From a checkpoint of a small mixture-of-experts model trained on Wikipedia.
Size: 8 layers, width 128, vocabulary 2102.
Below are experts of layer 4 (counted from 0) of a mixture-of-experts language model. Rows are named router (the router's row for the expert), gate (a neuron's input weights, with its number), up (a neuron's input weights, with its number) and show model dimensions 0-127. Each number is 500 + 40 x the weight over its row's rms, rounded and kept within 0 to 999. Numbers have three digits each.
After each expert's rows: a language model's description of what the expert responds to. This comes from a sample of Wikipedia text that the model never trained on.

# expert 12
router:461463521545422509429553516471485471495426501517429544545497536497516501484516496475522478448455451517554493514453531470512483507585536528429507516510531516468519454465563517507527558472533517426573580521557479493498518494574525510494491544436504435527515481521551479473454473497504556546518533476507538502551544477471514466507540450541517469434484457615521471570437498528537516515373
gate0:498495419506523448520488541506483561452535548476478526453523481514539560483489446475485495505527489549535518504513497444500456503523554455474562437511514487610535436575557592467392551524471560497521498541478515526521503443435529545489482549493500504528540504531538500518471503481507504564562466518485544495538522517549520561524470565511504529506407486466560516487460470588533415448553
up0:524469529511469471451499528469441440478550396451558537490507473527473504485490517527531485492553528584607453499492513536479534508433503488480486544528510530585528455476486498449441502557525483476521567499453448472470562471463443496503507502483482445433468550455471604499413518542527483452599491507496509462499484512488480476559514590507546498455507516502528540560432488523477436523482
gate1:517543414539529423530505531469471566489549521556567433553471504550509570485496506520527460554533528488519432526528417548522470500526554546416505479479561508445480473527492434523463497443510533512531509528478486477509498484457462465554584546524458437546466460466510473489566508551510544508549453505514488550461461498437406547555524449485517541468459457516469484549511542519557458490456
up1:530526468523462427476570562488462525491529549537565450504442523570529460424491532509521476490527544473530484470575442583512447561546505536487479443494572527490397485537514533463487513452450548474460538530466499439541458412486515467567480547471497482539495516515490510416531472532513526512513482530515515517488488547481476567567482459459506518557416469563433502466507495536464532509449
What it handles: Single letters or short pieces just after a word's opening, like Ship-b-uilding, Hez-b-ollah, Sask-at-chewan, Neb-r-aska, plus sentence-initial The.

# expert 40
router:571497459439531512487558564496478490559521467509486562513508447483446555487560454522520436457497492532412509538559485444482540497478439463427545438451480479470548539481580562462498493526526486494531479454477520502471494484484572522412525472540544460471452490525493501492508480520500476419420489480555565539459475520488541393484502457500516521507515563524543540501518526597536558521507
gate0:504507449430552548497523484430533520539479469468563501508485460464425510512484511482560512529458548480516553500451464505480555465478472554456506493496510473385514538524523486560531574506544467557531557495454413516508521487419477463510470395511463473484532518567484497493519539445501478504459494481403536467536434466432451481497539507458506523535520528565453550523561486566468548542477
up0:480476510567450440417510547511533511473478500531435503537526539554530521470562471525500466485566491479482520538513477526467508475504541507532451579461492480537499493536462535485478438551446603461488469535493511527498507557525427498544530603431506561511495469424501516511497519535484457466538566508615461481461514511522549577552473461526512452465515480411512469495549543457572519475516
gate1:496496473407491505542562499490575446479590516467539492487551506540545549538509505549479452506446478483440601517516503522451586416432486498489544483508504550467489543438448522475452512486532560437473496487453457641498493489465516542513485504479452497556547540474452507456533462526553469515558530509472514512477539518521515537515478524483484512443553522434462474520489447488500568553518
up1:464514482562559545488499515509517499516522472538512459515505530467542535525491545494568571599472569514434511532483460425579538557468513481510526448511544504510538523465486549499539519475414454499545487516555545497420490517561541467459488472536555483490464508466511429497427448475456530513540416485486545586518511477561385529510502467512519525496486521535540526417556479448534514517520
What it handles: Minute digits right after the degree sign in map coordinates, such as 06 and 11, plus raw byte pieces of non-Latin characters.

# expert 36
router:518545475481439456448469503467522507544454518530458544517492549514508503555483544442542507444487474495467513490471467514560461486492484525525505507473482460563577510430579460449534463506486475515547473557493431457548447594499503447494458478482471499524486422522538475464418491488485463435494423518560486549563514462515534499523421552521442452509440506405461574537536516459567475472502
gate0:508433545480558461581445471514417535519519432537518522541472545495508478522501551467515459468534478520461485488590518504509524541502437531564464512527466341461506485460463481517534484504401481500472505529392531499479472513475438505560460503533430485530508478523423536442471462500505551514482496464495491491504496497470479552469478523524485480514468511429501491558463550434453571520534
up0:564519508502496549450493516472563518480483501497411473468472502426611522423494554532510452510555526489497508520507439513449531521505467516517527518486500538510481569511490539503530473528498503560486503444554511483576543580460528592553513526473540515470442476443594512535559441487496499516536474575482505568470508477498528495502501468438515509395425483507533434583543502517462524464488
gate1:484509592521579548510593520621496554496518478509446477454566457467566461512456532495538507507538467478539494561511449499530491485455496425494466505517513497601497446504531510460535523467464548478581498519496464462528503450482550515489529499489481498579375523520510478468573515503476456514438496556488469474529538493500473480493509541472523489566467440514515499444550531487566428507508
up1:543558453437494495513496535442413464546451581480539517510466533502534539510537457498499503457525505535486421543488568585484471524560532577494579552506600507474511500534410481523522505502586460573419559555509538536429474492453493498560529514486510526481578488480475509524469464569512492508505530442532492503489511479531460521524553488561494500463515459567502484511485448535511558494506
What it handles: Word endings and names closing a phrase before punctuation: London, City, International, Att-ica, UEF-A, Canad-ian, desp-ite.

# expert 49
router:500501540471452458429494437509457553530446536485460566523528535464463487492533510462516439432530451531549499541496557476465481464465531465420539514485524522473475491429471471443512451487523547451535532521496467463485502525521478450459540542539580500443497506473433472568465425557502493555477586516524614502544573430470552534535475489469480473538531543533468489500481447511577535482504
gate6:427516473444493470519477504540518509483454553517553518474535483489538462558541524607521503493507498521517509559473519494470493612475471497444512568618497546506475430525446511455438475508533478473542521497472457581461539461514464515524536511481526528561508454511488437440486501488497538527456519489500570504511491431488438543387564472539463531517500504513502541449474434516556552543547
up6:459448557535493471485509507497538488588459500421414405521497462579467554488507450534501523514514489471487494503509469521498573527469550544466478452423476468510481506486496446534472545516418527561486473501539468503507477488512489465469508469513497460479463503523538529538520491429440484456496436562527475497557469510493522562531463497413466469430549514448507607543522515471485509425391
gate7:498548532500507475496541493539541502453479495469575512482524534522515445551522435461518603438532548440546522448499520482492498518467524484463474500553465481457476511552390494476481414519469453501475564530547576578530479597536470441475506466467510515407507480461553472518467498488457414472445499537498491477514462457527484528525507463455498526467542494541486483471563488455442577432502
up7:535452543487487529499467522544487517543493486467434379494526521509456512493500567535479460495500559531482572521500532536471514536446513556445524498470461581588577534469526589438541492439530491468536509416500522488493456425537476515500485490564441541527524470539481550493506532416478544449502540450537564466479542458584470458531509469469511561536471495457540468467476529460481494512522
What it handles: Single letters and byte pieces inside foreign names and accented words, as in Mozambique, Czech, Vietnamese or IPA text.

# expert 56
router:488430572468484528454461479492437489464425514538516513497532573519553515540427541501538566458563489447524518416509497518472496547529624481484449504523502503534542485445536510484520486502525576476513550519462510509513519526542416497484508564534491501529541537509485524571481510530496484483490504544578551477549566531502485404571447561548522455512450466501472577462490502470472528553535
gate8:403494610491461548552505511480521546509575515472491493489536464530460496476507451495504534525409528530495558604510484491527474479497548503499509528537496508481547481432505455496606519467512453464495543523520470449551529496489483495538437441563466451551522494428515545523514535526451514539569413507530566471517500493491470556485450513500561513470550494483496493626524511470510538555513
up8:472471482471525507503471485468453490520434448472554492491445473546533443480585516495490461445515480517570432489461432563483530498486534503546410472361467443540503544561527498521491465516417528509507527564488467513516519477425517561521493554428491548449576466487466483486500500543586509519485490488488456510501504487566509508503463555532484544467458455502492502486445456529425518442448
gate9:527388441522562474438526533457481520557537527537518536496539474480462514522519538528544460575499470495491472490522492518537477544520558457520453480499498518484499475506504512489489524457471593445523512494359461501622482424524477558497476510504438557560473507526554491478489479457477511471478419482559484508499533530418494465528491546544499501583530492513482462497547518464466403491506
up9:406431533514460460528451522467485505527554478497521490415473517486547538497458468442523495519498537461527512462482455450451478535501523516421490556573453526396451464514547488494443547513516484503538480551588545440524514512462493524462498493572427486485508474498461536595481430447522520479493464500520429521436465504539560568461522480547478544460472494521462509524510528479431469572498
What it handles: Final vowel pieces ending foreign names and places, often before a comma or break, as in Flameng|o, Dinam|o, Adrian|o, Deverakond|a.

# expert 48
router:524453471443538532445541491447519526561536522489468499510561468438509573480475519552546529543519442525443467527555530496487468474598485537464510513487482454455497540459508532472573449458487583462549475460484512531460465506529438432443499500537500478477532471438450491591431450496532555504491540536536503568483561468515576476485517422478520474523518479505440447481454489538567558470512
gate0:497505578483515548542478483485509554534523479519552565428517427517448545504530495542509505461460395508488496503501489525449463486531491480476530487531476529544441465563441507510522523535533501532479485477528431565501455460467479547458468556558513539514522483540533523456553496513452482537524563489459437594426495501512579540544602434488457504491482504485526518495509582567606507497508
up0:510558529491513464498480563475515464492548453556417526518571536464550457481547491502537454485529488484517516476456535511489545508466543455548469446453427462520524450452486498453492516473549524502436521508443477444494556449550516431509492552495502521578505566470477546518504560567427555491505509449512550519476529505463478479495435559418478432487417552560560485494589535521470544480517
gate1:446496562428592438486434490455544469488580470494481521519536476535477483484486553473489542443516469479496467451461501513471484505524444497509452498552530519517567451538528506548482489613483493500427484508471513518499473496478481513465429478500502482497558566515439510524449502513490492516621520528590531506436484481410506465525541507486572499539570533471515428571503424471455488494512
up1:519455576444540451483531489451508470565487501486512512493500499539478530520453523421515553499457430456467532537457555547501484473532461481511512468510520525463619464528516493609486572515528434499412545530447561522510405509533517536500425488532509479539529525495434494491520492495472477512570479491496493517525512468458543487519487518516537479487539485453504375582449437500489552472539
What it handles: Pieces following an opening syllable, especially con-cess-ion, con-cess-ions, plus C-ast-le, M-ar-cus, F-id-el, preg-n-ant.

# expert 57
router:417441512579445510501536424563505538530471484467436468478521559483457454489508501475440457471452498478569490434517516520459421473535518570531520416483514488514507539469523494497521517521497473457535541524470422530496481499492511548473446481568497493526498536471425497581454443414518568536546522438484479523477503564497503420540457490502518516574537493529409487548496540561501489529489
gate4:491465601493538503496551520452488464505512515521508433455473431444515510547471556523493571461479517547507562455520423540479532466501471490493571521491465500524522466546537483484533513544510520461470541488476439494485483448541488497519552503481472547534452536495473565499529473473610487513458459431484529469444518508552542505462558555454566555534483467510482605375465525490455504547546
up4:515479592482519492450517490459474483497543518569519515493552478458451506533464540497522581435430483537573588479514430545460529492487477521563540541475538494480454453516562521559501533516483490467473528437490438456474459476498480505482542473491458446530498558441482528548530476492561481525511437462549528469459511498604499475524545574459517512536528452494464546421459547472463558568544
gate5:495540428504502369485482547509465512468471490409472524512441546457545484484586530546534513493475651556527440482524536502508553485459506481532454510497498488509544521463516500517495496454547456480506505531547558472566446543478522497478488503529417549468527519536494498431525473459532487484553475443506457503491558499463515482582417441459468579505484490487468538519475486512493495434518
up5:532505450471555443458534468522546537466416452505457472537468476501534482463537616487492457509526512559523406485518498538547550490481503502526435530530436470485518586421508564477498554540542474525435544540580467431480484539455557515461490483487433518487520511547469503484452495453532463504485467518506400537528466497438552525540496454432501465460448556501486493492468522470471492472545
What it handles: Prepositions and connectives opening a sentence or clause, such as In, As, At, through, because, plus eg in Montenegro and negative.

# expert 44
router:483488556480530524497500526442451471524479516585553502579437554493552475495504513459548541487544502475488490570559554469519443499480546536475505402480521420580442484421583446505510527447473479452505517482530518508464485548484464474473449549508548515507462493506416472522524412526573476531535514547530502463577508515538485483556504499523509479477496571528459542497469519542471552453425
gate0:531472501482521529549514492533434496494427539539539479509547467457507566460515558500441438499458467563555583506453456424466528440463429476558483471562464503491478553528551442536512481469514514475523498517465481431522441552487513440512632430499554521534510466495561537548561497519437455547512516507493511501496471528472427460472492513469519449434556477488468506534438482487538522523520
up0:488478504476557436525473455537404456439459583592590499504509507451500528469529509460435419492455470514583564522459465507515510447469453483554509547553494465517455485488576470501563479505505524440542502499474507491458430538534510469525616490520504531535514461497489539539538498489437452548520564472489509467520501574454456489498468492516497463406547464506456530493473520503462526487495
gate1:468523495578477499561596441520531505536510499550505488514483558475529562492470470533456489552511497472408546424517543589472454470575604486462477513503497535493436479538564547479498491515505494511510510544516586495437545498526543463499494475488567449464480510496502548489502495504517526512489553512540491521466435508512492529497414442514437472525460408461540471498475498474403527445564
up1:445529562520534554452511439482551428478437491494453499522539507443467516484491488520440544418503454479540595485469509533480475512546571520492500492457447562501427534491585548528479524595484475558479473495493534488506538514516515496433470477491512432465517498450455479484525466553471482512482566509559550455497502513503440461452438524445504444502470483483486459608502520520546511432577
What it handles: Inner pieces of ordinary English words, often the letter t, as in streng|t|hened, fe|el, sim|ult|aneously, Seat|t|le.

# expert 31
router:578513543502530483456550476506502476488495443514438474560513574499483453555502513461460549468405437506500491498493518477470462472562476545487475410527501494508493539446492464432477573513500511479496506547435491542510475506440470504510401528502523549498469495496470405454417522476503507484409517456452417497482490507400556487542445530467448531443505530513450454481466520521437493496459
gate1:603489496426569436444527527462544515521544420473494478468485465466463481561504495522452476507538528503454510558518528514498447469538519537540517511441532478519460556438434554528574492567449469477543546520430476455480460538473496524477479470604522517493518493538474482513506614523510537404482538476459444541476515485524482427457455469516483522545526526499536494545459501461484434523490
up1:512430477562464446452453539600479430500439466546546440489516480482426511646425535516522501486532515502534518538489472508521456506570519527543490449547525505493435477489491474509460511533528478464599476561502556499519499436516506526521429491495502438481527467563481502451467510491463577483498482510466452524491521482539499457520504451501485468441455538483529488535474490424496518576434
gate2:504578483534552411562467514432434480474525535485531468450501503494527527564423428505476481458552504503474504542438582456511508508549538516542452451561472474553520475514494458470496490528505460517493527546485536495483574435516453542569503458532489493492568448546433545549525404509526455504530544529499495523529538498607507572482532528499465533515507447444475554497458459458496538510500
up2:556489490519546536563510519462471547472480505458440408500473546530535566446521447504509482501497498540448449455438419534449438478529498607470522507505473513473519532474409496507568445523546537535443583507456494502465477481486483475535536568500491442502454454503389472514518514552476514525467540527511441474549468437494499511471524483481484442530510524469548439575470493466484478494425
What it handles: Verb endings like ed, ing, ated attached to a stem, as in consisting of, evacuated, named, called.

# expert 6
router:564589549517568469468518510508485482508497535545403566461515564447526409561500442508450482516514484473539478537475454461448506515496543459487444406441480416549528459505483483486483562515521505523524466530495498467393482515548447437505574494504498509497473538491529558522490502543460502516534460493521617434520526503523501522556462510534453457484465544549502534433509474510491525486488
gate0:565506525537516504479456548540489479440534549521529531443483493545479505574535493500508547529549485519529491469501474505516524554537490532493518481525483475534501511579603409399429510478584480506479423511561512504498453491486439453473573527529476503584478482510409422506506527454466419508508512483522551501508513507480474549519443544442464504427525496487538473473454519461587451540515
up0:491537523530465515521509467507490487482534560583491493525460481471425583514487508443513503506436491505461442523508544535498498537421490600449530426519474572525512529520582510497515478503540579539448448524545453439519569530551520464461456485517523521428550495483522412457552486484482526566496534511427529521459502459558552534487511492571466517528502570524462446433491477467512449526513
gate1:557500582501514499488515503464474466440486480500459407498490491558507549561479485555497459519445515496493490477500518410510552530482521516534500525501470516378564428486539539396497525487459502552448475532537504509534531523596491498486550497514478514410486497539500461459529493455390451440552463513482518550518513479536494393496502516547522502516494445506513460496507561541503532553560
up1:531499551509505481538533520502448472432478447481459433509495478520495492533523545580459429514450523483544474492486579438566534513504464457548453533501430466468528470486506560431486547514375506504485499528497530514548516498554501470474497489465455542443438516553553428449500464486400478439555495534475528515510489519542502427479479507467539518520498418505478471459452605521458538489495
What it handles: Word-internal pieces like or, a, ph, ar inside foreign names and places, e.g. Joh-or, Hryh-or-chuk, Gl-or-ia, Corujeir-a.

# expert 13
router:548520408440537508522460472473460512475474463532492551487488537505448467489492481538484515480492489418506521476487534439509569538506584482531489563414447474479444461510516473513475603441542572495511461427417500443515475562523541549556530562528485502544471557557528600500414474478503527457496489543521505518547581461480487513542426496498517483498501519479497501525528493500519560478448
gate0:477524523459541471561448444541509535473497476504535522627487516478529512469507603485499416593502526514522511482487502460464491470473480493550537510482538505565455503463479503521568509479519551494490475494546584460549613437436489446593501554572479509406486508514476474495541454514437517523464512509507452519551476509474461531552477503475502525456503559545568472515457469493507504521451
up0:578514516577425532500477509516522506511454486494452475435436574542475511540478442427551455475485516564510488481517535449573472504498496526491488456507467497459550465583483426475463463579469510513488477489551519485486454571508411487488546521471520531500445463512561474534463528506450552477543472491464486546531455471542574514495502443552486515473553469547491482400544460451538449567493
gate1:508552470460555505558465484533466597443536515467509459432509470567475490496500519489540484480541468482510479436417445510543538545454506473502527490491420511530527493431525512474513589562411551557496472519468490498446471461504520484528542524451510516514485511549497595451490532540527526459481481570525544492488500498474537541505575469506492462523566583505484588529552548566520513490583
up1:518516482451551497554509487466458529430550471453540525461525443537467506430501539529621477454511470550553525488473498576536553538444531502534493519472504488479521461404516509491502500576486487537479482513496503508409503411451536547543507558488573515604421509546516545452479527586527500514492501514484555479503530516463583514474541463468555489516499524463489480528534507558523511465554
What it handles: Closing brackets after numbers in climate or score tables, and short word-initial stems like sl, trans, oper, incre.

# expert 27
router:476481470526523547465543501517463522513482519567541467524501542488425519480516486533518492419467483509505485561511496466601520528580518475415492428448505529530477513458496548536556470444473467495487507507559507438432498557564484508480487453502511484520522455517519511518506403467529478504438522439563498504585498527560477560553459413534533492530456514554385480485479470524460563513442
gate1:520517440411451446520487521510563497565561469475564476454481527509475451454545539455545487495448520470571494478464500542571533490488503481463461464498469506519442514458499514532496552506479479529488471502518535483482533515576520469626608565538531483488492522465456485475492568484493519427459495540567449464474467424550458537499545471491474491520510482420482398531557479467519458499489
up1:483511505562443480533444479503481471492505508482477391502486474517573535456527594507554558469528469513593495556516526494530505557424530548488496486497514474541540528504499474507455561503410508449440440493498525551543438521489525513533442536517452527590512510468391503526510474520442517523522415439555513456536472509498468483455508542518544442480511473523428473536502485453520472547445
gate2:562539467497552541471538512467492547441530547503486480487480503612490494548507465477527485486528550534428487478467531519461585537513471428550478491469546505487517493528527524552484525584484572523551452524491475470495578497526497467440454460481584481523508474481537478503549493521459508473541592462441464522564485468486458567520550453603492517464499483499531456495575527501467401528543
up2:435467541496400487545430550586547481534485472509474559487537478489474483473471530557455475533446462481584488533505488525530396413450503508461501547540470488520517500473458488491532497418510461513480542473464507497510473484471472527540540526496475544492481566529409502460449550465524455511435431502513498501418491525491531460461469507381512515521512531494492548513446446501540587515486
What it handles: The second piece of a word after a first letter, mostly F, f or B, such as el in Feldman and Felix, em in females.

# expert 41
router:492458492503449499498507520495483598526510522534504553532485485425449494528495418487531520513441442498481489469564479390497506439535559539486494467524490510476477479460460404506543491488420484521567456439456529499474462556509415431480505555541515430512467532470482532513507473456511493554401508493538495493548541447505528497558470542518517582584491553544493500531530478468467499454557
gate3:476479490521528498471514572501558589523474421558520456489521468489528491419500483489486525526561466521541501440483560460511493453536499451521518476495494526545512548495430540481495493460436511513448509539442410496485488547490469493559474504480521543561514457484547465452477604439499495499517540464511461521574436420479453531508414539511485485510419547559499582493464558565545525481498
up3:552538546471496487519407515553469487515568521485460556510432555530569460472527465541536593570481528490435528483496496550520571438473496562454439458546457530521524468548608484517484509482522503530500542518531496476404531436521493549535519484523533473514447455487528503526474517504472455482523503431538385521514526588489498513512490517535463507575513479443466499550481470518466514459514
gate4:478519520484520490522469443433533510474555502562533533512461506481499523529429437438581491578551484443537476495471443504507546466438495564457491498501490577414477529573466508452539451548489529452491491516490520524530512395457490445424553509475547499530538519520411475483582520511514473500525473504491426479423510470522552475553455517493477507551450454505468485558491447494434497491541
up4:387541496546418528469493444467603540476487591469499510487500463510456486513507477491559501543512527426453465481500485551523539517485470536516485510448487523527529525525489482473461461528440438486537482505514540491495515475458481456426496485427574470468534481436465496511543569546420449510546462540543494470477527607468511412505457504490507495558496539419480435530497482498436514527480
What it handles: Superscript markers ^{ in tennis tiebreak scores and km² units, plus letters and digits inside table abbreviations like NWSL, (OT), sq mi.

# expert 21
router:527544455484452468507541488483566488496550462415496530453479495418519473558538473475534553428461450526495490521530557507484421515544460566534532485527563510494532423492493436510547457491571502496499459516454436551451514518521478454557481580525480558481488417529535470530487405508516496493485531449505510490575584455467558421462460474533476515515484551489494474460490465487550464492453
gate0:508448499459520501527520527463564491455391558473563441433502417509493463481561506537498520457554496543500508543518533549516500470544440565468476533473547530513485454419536548547545494451476511479485523543485500552517522541478583477479536530501523576559480494511497507420505455495506498501445485513544566504535459538431504555442534407513516590567500473510481476494464449476466558537479
up0:523542529474431476508456491521489582430511423554493456480509484470502510488440504435495526484507418460446499477519448487514502570440505458536504506578454502471547507521614503546535575466463496490565516540466449451500458512578551484533452449586546522449533430496520544529527576487484491457533518458495516486443512498490462527460459567498443495527503495511493456511482455537537572460537
gate1:444495549518490486477465503493583499438578537486541498541491513476438503518441528463586468497463500538519525510469405490569541536518510528394551537446507502528473466530530522474448525523538472534546439504484454468498453436491457441513464470516520449460525491588435494502534468441559551448462474469483478509438470457545557499542491503428489536511461518468462504524501511479496421414553
up1:596499507495478483504537465461533571537466488469500527484537465560591499539538486459412550527545487427525431488494523525479442492491525493509492502502464528457527491509504493480502491549458554458424511465451527597471466530558517478493493517528396461503512511458474594458509528469574472553540463525550507514537495475467503498530552539569481433501528436541545408501449452553506548511507
What it handles: Stem pieces inside words, usually before endings like -ed or -ing, such as ang in rectangle and evangelical, describ, ribut, port.

# expert 0
router:500474484540425447477584498500491459484447489531475507452436491490451462520513539448517545499474540423495443476523593428543499514504476491498524520426533553486521538481567452546520464442477537490514506494481530511486417555608408488491530500510538480509463563470473531464476535506547519487418506509526493519556464482571491454545515436483467573550423523485459459520481519536446556468511
gate1:451446508548500443489459566519489518512496542495505493496472528471532482492529542550419505420511503449504470499323540474455504495533455470518439553431520471518488491482457458510537460524484489485444517557461509553485595475474458470502442483470499542482456473492573516484462493457524496468456506458519423503513544464469508530428483481503517549507438473568453529450594526509545524473547
up1:518535427508453564438502468542429517498558524580470520482501492515524488444492441541451520486545485529460453445497515493463538530481527531581555530509487485517503538579425466564532494471496529452521486525454416516491533594459571501530440473479570514511518478448524530478536491480540522545528530468478521501494498496535470464520450459436499461482504523534515603477403419465570498457503
gate2:458485481507512561461523578499514525508508517457483534428471544546430425489526499511513526499459449536520484455502487500464518553482520535544421497479520543546479501484448517534482481587541560508556508409470452560544439527528532505474543488467489437572454430453550440447487531478509533515476576476563514443453514476523475494501500418485533491449438531462526487503511429552591506494564
up2:445436540480510593509526541548505498505472517554488500491415569541470447466505570491519558535518516551505472465408531511505515498457553562527479519485503575537483399510493541535491535612487482469522506523495539540517477458520480436550556549431473519487471418462475482464439573474485495551512531530524454450451451471527521491495442440545554489510447459467507487460504464492545469485524
What it handles: Forms of have/has/had after a subject pronoun or comma, plus with, including, also, like, as in "They have three children".

# expert 14
router:569514524585470483533521483484511507505524459436528465512484557460507481491458445424444528458464444464505468511483514495516508447524476492539441444475515535514519536464554479473467535485431531502431473453525535563468523489496486486533462541493552474433460499500512435511513456503458462441402560445476479586499530515476498540527455554455443573470501565612479543512477564544457546518447
gate1:503472556503496556437417435460512496509451376560490510520480491450451528486547475466519481547492483500515536502483473503559477459427480510520491494427457523539426517508437517495487471526483445519502508490510508455500539466562502514458597565553486526509496422536511451523531549499407515423519539485465451524465478505471464508451560428414482540479549487520486460426493567508482486505451
up1:499526451530516445528596525535475509492548626430490479461529513518587522524492492504455505467520535507541503443498545498451546507531515491439519478539525494486612478477543502527521513441541506507504491540525465528470455504438511478519475437460506476509520567508498504517469517555575478565483453524549554452549528473537547545524439607548512465503483497463483545599484430524490521518568
gate2:450455518517519468524480525518496473504513486465450558520512612505494475557484511484483606444473540492455516553490504466486570530463436529539510584474470506511525511565456525513532471539437604473512481495466438545495523465501588492554472511427501497478486510516489457472552475484466469501458542483389532437445480545529532522489457506481535481565428474474456524526503515432562523536430
up2:510468481520500566507475512460452487492515511562442516537492554458510537517434488464408543493491542536477471560390514508483517520426415531504529491512478514500515494560488486503560410547476531471499513540487525527513494490481553462506469467506541526504523436509488396531500501435435436474409511551438430451468409473486506562426494528535529472508491465493454550476523469512497436559519
What it handles: Past-tense and participle verb endings, often before that, by or to, as in indic|ated, comment|ed, released, said, announced.

# expert 5
router:518561541466478494450534533499451454446471558505506504504432541464508508468556538468444427477504454471539562476487459469484471503538527469476467450546575517558417422439563463502483471503555475434540443421520533547497523508511547474426517565523517520482471579560503470528480442478487524430458468485535547482523536575463504503480513491520432455490506538575484545494502413489489500541519
gate0:476463422526510470477473533443497467496556493523478570472534434493509516498527513524495494528485511477438545514548468560546595441492534509480557438506493460477477464511440532482494517471596534491560518526502515544524531460435456477438479561478461400587452418484521478474568513518526462473477486484488492538488399561512491510493530479476468536522538487425525584536477416467468518493534
up0:593538583517467547559472475541548555507489544512452422571457548476486469494435448502469563481555538489523449533437507477517470499469488572531463600444491533509486539501532463542468492515413479497450476468459544496424467526528497541560503467463541575428519545482505483536409533515490523505498512509548459508495523491515462523505479465472542452466484496560478456454489574442491469461492
gate1:459434559520508446459436543546474527530562487481550509500438525469485561515581469521491517546503476448567585490464480557580553544519446504516527477522520455577493526464559528549434448521446469499453454460492543389506534503460526535488439509486419524521532519501441522511518458544479495520553488468447483518495520534553489594478478486501515520511509538465467536565494495530472565451520
up1:481484560556500430508521441469503515503455543495547580530483526499489568539557499507501550562499521459532503501450521468487562515496485441459441478467422533542441473506552512549551468545435435416515524496481513421473551508530524473452489460535369551466605513511491497483464499527471511512509560461473444499511574557489470560482516470541472453496488484526492533511516470572526451491531
What it handles: Second pieces of words begun by a short piece like m, d, g or c, e.g. mull(ioned), merg(ed), mass, cl(ose), plus some table numbers.

# expert 20
router:463506429505497504443530448500470471576453520577514488423465488487475500488555512480508432501502457395501551506487456467607500498547568511434552535497549478507582463484553501514491526503591481448484504534477437543543500546568514467526553504547550529567501501508476467488453518477510519500463479505527512537528568441467545425559483521551470513408441494508448456515473458503496531498518
gate1:537499533431520475585502453479485493562468507517409464472540490503504548558460533527438498469493573469554512473491518505415464551456510461478480562505505511495519484518547505458513543456596591539510602533576460524472431519496555522520487474520547462475509539530544472513439462512508481480514502503408494522459492539452476562546585476434540480526441473464448518471506519470483483507560
up1:530477525479497492542477468488521464546473544492462464500581481486482555519435528528494468444511567422526514454500486492422477556459554483445497507498472524533552484522543529463547544449609548574554597545569403499481450554513569493559451471558522473437538519494552443513424470552526524501512518495485521547463489533500492564468540499457554487534463486441486480489505507478464476518505
gate2:428501599505540502518464528459460463491462518525540480537488536473442391492423496502519512477411515544414465527523466498517429475605470458534474545416496540472563488569557531524512470479519527522479567549538437485504519486490463555512518490490442536545514449474500509531535529500479485478495452447544507552533479519453449442519501529523530539494471566498469469532497588497443480445511
up2:556556480491562530507496521499531498552537436490478477504570529493534629433483427489472493535530520495549480461532486474443526498459530496523550528530542461542501488449497507485470543536467480520485499441476532452477372515448472512529484451512546501480490519522555542538483436528498561547507536471446492464473522455539557565551539521493483524439497369493567474503509407476521492513526
What it handles: Pipe separators and semicolons in sports and election tables, mostly after numbers, plus the ai piece in Hawaii and coordinate marks like °N.

# expert 59
router:504511551541480478472528507486457467524549574474513552520491493465437446492486470491537567491554513530482452479450451495516507579554484568438527511499517448452522529514548503493516472507508585410503491494510497527498489535584462466516448468567472402477544476458479511494479496452537539494437481508558539574541460494624499494576440466568546517527439547501457536467477449550519500485519
gate1:459540469491567442501526470490487518568514534390611499409500480503425508538480517526472533497423517525493529533446505510463493495554529475545507554498515444527504571528535509461530464517489498559476462462418486525448456524494591477519505503482501522430475475495457491536465454466509475504509585455450423437583513485497542584479450502449498481525455470477533487492503431550504500520540
up1:560440490534442530468505499472514479462476506548411506580455567488531468482495456455506476490496461515483464477575473559554487501427453476498492445500499528491496456479486461533446575482520495470502562522554533471517517467439425532477471457510484453542517546516503517462541556531451558453469398510524528544387561544517498451543535517516460551517538550471458553510529569451551482528469
gate2:523554528504485488488571490471489521483619515459515550513500470533566421535519581540476455476532464530512484512493424518389479485515434429460438497537569612498534513592485476569491462532491508523489504460487476529451511504528543508478542464518487547476486467443464477464484479454478500465555516423530473523500489536515501553486470586582508549522481475525458504532468472472451458522521
up2:462473531518461515559477525510514505565460598488528440483607525512485429574528517466484521520455500445416522481463571463521522552492575536529474466464523416527505523473468551504573530506512495537527533454451513461548441470436517516546539512520511478533510608540483556501487443548567506500493489522526490506525459508515519427562543488488572480512471478452534461492534505561487572489464
What it handles: Continuations of words after an initial consonant, e.g. f-und-ing, W-isc-onsin, h-um-our, ilitary, ootball, ealth, urch.

# expert 26
router:475494498438503531476461457500545472472552566484484522534492569440435539435446526536488489534535494534474469493570494430469519485522562451469526458556494467461477477496488557446508503489509566439483465471526483526483512452494474475551585551425550489497427546490429469521497445492473469479510462420508589495465549550492599439490429523488495552472463586529512550469537523493528487467479
gate0:476455509577539516519508502592569533525479592474475487504517510529530526487502500556550506601483582461431507501510474524479534539485406490434504446501524469556529557463455464486508490525485427535507502488524510515536525431517494494453524418527474505472462518496536505458476468549487448488478448528473488539484478454471462548486435518498426522482521523511530417511588459462559469472613
up0:504470453489544517520528532539529472538502586489503527486444436487540531451529531573515463606535536472357528510541488576453478511454387507452498444518560481546523518462509491479482497516478502532475484443551515534459497443439443517502487419483518476457429515490523509483502460537512429446465476526457545466540505448473462535455454521454452508524500536534524458509531481484490492512574
gate1:550484518536523522520461503565582509511537549531507544533499466469560436513528513549523551609512479511558476576487435447472522477474456505511584523549467496520487493489484517545524506486512494545514496489546541517567469496438466450514488482461485515485537497512428405453568526443539580531453524501605534495491450587517522519507446476502452573543514524469526477549471464415462502508503
up1:537486474472552481513516515488516450559439494428488476542553434459486534508454417486467423475527505496436562494536502472534462529505525528557422483505529507508509444460507528506428522449519429478564487497469496466461508458518515503535496508419543477566509498451565534608524479470555418454521470556456448393536478504510524540501449550472523541441551487501447503521470531513448487469518
What it handles: Capital or lowercase pieces v, V, R, D, P opening a word or following Mc, as in Mc|R|ae, Mc|D|onald, C|D, M|V|P.